{"num_hidden_layers": 9, "hidden_size": 192, "n_experts": 160, "experts_per_token": 4, "d_expert": 64, "d_shared_expert": 0, "hidden_act": "swiglu", "moe_layers": [0, 1, 2, 3, 4, 5, 6, 7, 8], "router_score": "softmax", "normalize_top_k": false, "routed_scale": 16.6, "balance_loss": 0.00228, "balance_bias": false, "router_z_loss": 0.0001, "init_std_router": 0.0242, "lr_router": 0.000551, "num_attention_heads": 12, "num_key_value_heads": 3, "head_dim": 32, "vocab_size": 16384, "norm": "rmsnorm", "norm_place": "pre", "norm_eps": 1e-06, "positions": "rope", "rope_theta": 10000.0, "rope_fraction": 0.25, "qk_norm": true, "attn_scale": 0.177, "tie_word_embeddings": false, "parallel_block": false, "init": "normal", "init_std_qkv": 0.0325, "init_std_o": 0.023, "init_std_up": 0.0325, "init_std_down": 0.0, "optimizer": "soap_variant", "learning_rate": 0.00392, "beta1": 0.95, "beta2": 0.95, "weight_decay": 0.019, "lr_head": 0.00874, "warmup_steps": 85, "schedule": "wsd", "decay_fraction": 0.901, "decay_shape": "pow", "final_lr_fraction": 0.0, "batch_tokens": 32768, "max_seq_len": 1024, "doc_mask": true, "z_loss": 1e-05, "train_tokens": 332400000, "max_steps": 10145, "dataset": "wikipedia_en"}
Below are experts of layer 6 (counted from 0) of a mixture-of-experts language model. Rows are named gate (a neuron's input weights, with its number), up (a neuron's input weights, with its number), down (a neuron's output weights, with its number) and show model dimensions 0-191. Each number is 50 + 10 x the weight over its row's rms, rounded and kept within 0 to 99.
Before each expert's rows: a language model's description of what the expert responds to. This comes from a sample of Wikipedia text that the model never trained on.

# expert 30
What it handles: Conjunctions, clause verbs. Clause-linking words, mainly and, plus but, which, when, while, and verbs was, is, were in running prose.
gate0:46 37 43 59 39 43 46 59 64 43 45 57 72 31 42 63 68 49 71 38 51 63 51 63 44 45 56 52 53 45 52 65 40 44 54 40 42 55 46 22 62 53 53 45 57 53 30 40 59 40 46 50 39 57 30 46 68 49 50 46 35 60 56 57 36 46 55 39 38 46 69 46 56 65 49 61 38 45 46 61 48 29 35 50 23 35 52 47 58 32 53 60 48 64 42 58 44 42 58 44 43 48 45 65 56 61 32 50 59 38 36 54 41 51 65 47 45 44 58 38 58 50 42 35 45 66 50 44 59 41 46 60 38 60 47 44 49 65 55 57 39 40 51 25 52 38 64 46 36 41 52 45 52 36 50 52 43 46 36 37 62 45 51 38 43 65 53 45 45 58 55 60 56 59 41 47 48 47 53 52 40 60 36 41 45 60 57 59 33 53 38 64
up0:46 74 37 55 52 50 45 63 47 47 48 55 28 55 54 54 63 57 75 63 44 37 43 49 61 25 36 62 64 56 47 42 69 55 31 60 50 58 62 38 45 49 47 47 48 44 34 62 40 39 27 60 50 57 52 41 54 39 55 29 56 42 65 33 63 65 36 59 60 60 57 60 54 69 57 53 56 50 59 34 41 49 60 50 36 59 55 61 55 43 55 51 55 51 35 41 47 47 60 53 36 57 50 54 73 48 79 51 49 43 53 40 66 55 53 38 63 48 44 55 51 32 53 44 34 38 52 55 36 37 59 38 56 47 44 51 47 46 57 67 52 55 60 55 57 44 47 49 52 53 32 53 45 51 64 48 26 36 50 58 58 42 48 50 47 49 36 52 37 55 56 42 52 65 46 43 54 57 38 42 46 55 41 44 46 55 41 72 54 59 47 51
down0:68 48 54 52 35 59 55 40 50 43 57 41 65 43 42 59 46 63 46 48 45 46 74 59 68 43 55 46 34 58 54 49 47 60 54 26 53 54 49 55 40 53 38 36 62 48 55 33 32 49 67 29 30 48 51 52 61 60 55 62 62 44 46 53 56 53 39 48 46 49 49 49 55 51 38 44 50 43 45 56 40 39 70 49 34 44 43 46 67 52 51 51 46 51 52 66 52 33 47 52 57 53 37 47 38 56 51 47 58 45 55 55 39 49 75 64 39 33 40 59 57 54 40 54 55 64 51 31 41 31 42 60 73 44 51 44 37 57 45 52 29 48 45 49 39 37 64 36 31 29 67 29 59 66 56 61 57 53 62 54 46 56 53 41 69 43 55 55 50 52 70 54 52 41 55 58 58 55 47 40 70 50 59 51 50 48 61 65 45 51 46 58

# expert 51
What it handles: Infinitive to and modals. The word to after verbs and adjectives, plus not, also, may, can, and adverb endings like -ly after is or was.
gate0:52 30 55 36 63 57 41 51 50 45 53 59 59 50 43 37 34 57 48 46 29 68 54 62 63 51 38 42 37 54 53 48 52 41 51 36 32 47 50 48 44 48 37 61 55 50 65 55 60 51 52 52 54 49 52 57 51 60 53 43 59 48 57 71 64 39 55 46 34 49 32 66 57 60 38 53 43 73 56 47 46 61 47 44 45 58 55 61 53 55 45 27 39 34 58 68 47 48 55 48 55 67 55 49 53 48 56 58 65 46 46 58 55 31 61 54 44 49 52 59 35 40 35 51 54 48 68 60 48 53 49 43 73 29 64 37 61 49 56 63 64 65 53 48 56 37 57 45 61 45 55 44 41 25 53 37 54 70 52 45 46 46 80 48 44 51 52 59 42 60 37 43 54 55 40 44 42 63 44 55 49 39 34 40 32 43 65 42 41 45 36 60
up0:59 38 49 65 36 57 45 52 58 45 51 56 52 41 53 33 50 47 41 50 47 48 66 49 43 45 35 50 49 43 44 40 72 41 49 40 42 46 39 52 53 60 29 25 49 54 30 42 57 51 66 59 46 43 57 16 51 67 51 49 56 31 54 63 40 45 55 68 49 63 59 47 49 44 59 44 53 51 55 35 35 54 44 37 44 47 39 43 53 32 73 55 43 53 47 48 53 59 50 46 41 45 53 33 54 61 71 54 54 43 60 56 42 30 48 40 32 58 36 41 52 46 44 59 23 57 50 36 39 54 35 58 56 45 53 42 57 44 48 32 50 48 65 58 41 39 49 33 55 63 36 44 49 49 37 66 55 45 62 54 52 45 36 65 49 36 51 56 39 61 48 53 48 57 64 44 59 58 53 62 48 46 58 48 45 69 50 56 37 63 60 66
down0:47 41 42 64 48 57 45 41 57 54 62 54 42 51 45 66 37 58 43 50 54 56 50 51 50 68 60 38 41 38 43 52 50 40 62 59 50 52 53 81 45 33 41 44 45 40 56 33 38 59 55 53 55 53 52 59 57 46 34 39 56 41 31 55 53 53 32 49 46 47 36 54 63 71 41 51 63 68 50 44 37 40 45 43 35 63 62 65 67 58 54 44 45 47 45 50 53 30 47 62 70 75 55 27 46 35 47 46 50 51 37 37 47 48 56 54 43 43 68 38 56 66 55 41 55 73 56 42 55 18 62 58 66 54 56 49 55 49 53 49 42 49 46 60 61 62 53 39 53 49 41 78 44 48 44 57 55 36 54 49 53 40 59 62 47 52 41 49 43 59 46 42 50 42 54 63 45 63 41 64 48 43 48 41 36 53 48 51 48 36 35 62

# expert 11
What it handles: Mid-word syllable pieces. Middle or final word pieces like it, et, ar, or, ant inside longer words and names, such as san-it-arium, Skel-et-al, Prabhak-ar.
gate1:37 36 56 52 35 55 48 58 52 38 63 28 50 55 41 41 50 57 47 49 46 65 49 32 46 43 51 60 69 65 54 38 64 54 55 52 52 66 51 49 40 54 64 50 43 33 39 69 55 47 46 47 48 55 40 33 43 41 45 58 49 37 43 50 52 52 37 47 41 56 45 41 59 52 65 51 62 52 52 44 46 48 41 78 60 43 48 41 57 64 68 66 36 48 85 45 47 51 54 69 64 54 58 34 36 47 44 41 51 57 30 47 64 47 32 39 61 63 52 63 52 54 42 48 57 40 37 30 59 45 57 60 49 51 54 43 54 47 53 65 57 43 43 50 42 57 59 42 53 49 50 57 50 36 21 39 47 58 63 63 47 52 45 61 60 41 36 57 51 63 38 54 64 48 43 49 51 37 65 40 63 51 44 64 48 45 49 36 32 60 47 62
up1:43 67 74 51 43 38 66 47 50 44 53 66 54 62 53 50 51 54 57 44 50 54 41 47 73 49 52 46 43 44 28 54 60 30 60 44 54 57 62 59 43 50 53 56 56 63 48 72 57 50 69 35 57 47 37 53 62 45 48 53 49 48 42 53 52 53 52 48 50 51 18 42 54 46 48 57 44 38 37 41 29 34 32 70 48 40 39 73 41 58 54 34 58 61 59 58 37 46 52 55 38 61 31 51 48 57 59 61 46 57 63 55 51 64 37 41 58 38 63 60 47 55 75 42 50 55 52 35 43 57 44 40 36 35 44 45 40 60 42 60 59 38 59 56 50 48 54 57 64 54 62 50 45 46 60 65 53 49 58 43 74 48 36 39 49 50 54 55 50 55 43 33 33 48 47 70 50 51 43 42 42 50 38 47 48 54 59 60 36 42 39 46
down1:59 57 55 58 52 62 42 47 39 57 63 49 51 52 54 46 39 57 55 41 56 55 48 64 54 63 59 31 54 55 52 55 49 49 51 39 48 60 58 40 35 49 49 48 50 54 69 53 27 59 66 52 57 46 65 50 51 55 63 55 42 49 51 46 54 51 39 67 46 62 50 51 40 26 57 48 21 42 59 53 58 36 57 31 25 49 49 53 40 41 48 57 55 37 56 43 39 45 53 58 39 36 41 49 39 42 57 36 66 43 55 50 60 32 59 35 58 38 40 54 52 72 59 41 54 62 54 67 71 59 53 87 37 37 45 61 29 56 57 51 42 61 40 40 52 51 47 57 52 40 52 50 40 49 34 53 56 47 47 40 59 43 51 60 47 42 53 32 47 47 49 42 37 63 65 46 45 40 53 55 47 36 62 50 50 61 49 50 42 63 60 79

# expert 41
What it handles: Infinitive to, prepositions. Prepositions and modals starting a complement, especially infinitive to after hoping, trying, failing, plus of, for, from, could, would.
gate3:57 60 58 54 45 44 37 41 58 45 56 43 57 41 49 47 62 61 55 50 58 49 37 38 62 65 28 54 45 53 51 52 33 50 65 38 37 50 69 61 41 68 57 28 43 37 49 41 50 49 51 48 57 48 54 41 38 40 34 49 45 43 56 46 54 59 58 39 56 63 59 31 63 35 51 46 67 37 48 36 34 49 51 49 53 45 62 53 62 45 44 55 54 28 45 47 56 55 39 54 57 54 50 41 54 24 60 52 40 46 40 53 55 38 54 68 35 43 44 56 53 55 90 64 67 46 80 60 41 62 37 51 55 52 35 45 42 51 57 43 34 34 48 39 56 49 28 42 49 37 57 43 51 45 39 55 46 48 44 54 65 50 59 46 53 49 56 38 46 54 45 68 64 50 59 53 53 41 49 64 50 43 58 55 53 33 36 60 51 45 64 52
up3:44 63 64 39 61 46 24 48 47 64 37 36 57 50 47 54 37 54 61 59 52 41 41 76 69 63 51 41 45 49 47 35 65 65 38 49 51 61 60 58 54 37 49 53 31 43 55 44 46 56 69 37 63 37 32 67 60 57 55 57 51 50 59 53 33 56 57 33 61 48 54 56 59 46 54 78 45 56 52 60 68 45 26 26 41 63 48 42 44 36 44 36 39 47 55 46 41 43 67 43 44 63 40 53 50 44 52 57 44 32 39 52 36 42 54 49 61 59 51 52 51 51 43 35 48 44 48 45 43 53 47 36 57 47 51 32 63 70 59 43 36 51 53 44 63 45 49 45 55 59 48 53 63 55 38 41 40 41 64 36 44 52 47 50 33 50 40 63 46 57 53 51 72 57 52 44 49 52 38 34 66 48 42 53 52 58 39 47 49 47 57 59
down3:66 46 35 63 47 68 45 26 59 54 55 55 42 44 43 41 73 46 38 40 44 57 56 48 61 68 59 71 52 32 58 52 56 49 52 45 72 40 44 46 60 49 38 11 57 44 53 45 62 42 54 62 50 59 58 37 54 49 52 44 48 33 60 66 48 45 49 53 55 66 40 35 58 62 53 35 37 54 58 46 52 46 33 42 41 54 55 27 55 41 59 51 55 59 51 45 44 49 51 52 51 58 47 37 45 52 59 60 62 62 64 54 47 51 54 48 43 49 40 42 63 41 43 45 65 46 44 43 58 42 59 37 25 59 40 66 56 58 46 60 61 43 44 58 38 36 55 34 60 35 67 55 61 34 50 42 54 51 52 45 55 42 48 31 61 58 60 55 49 57 47 53 51 48 41 42 54 39 45 42 52 53 33 61 65 68 46 39 57 60 49 69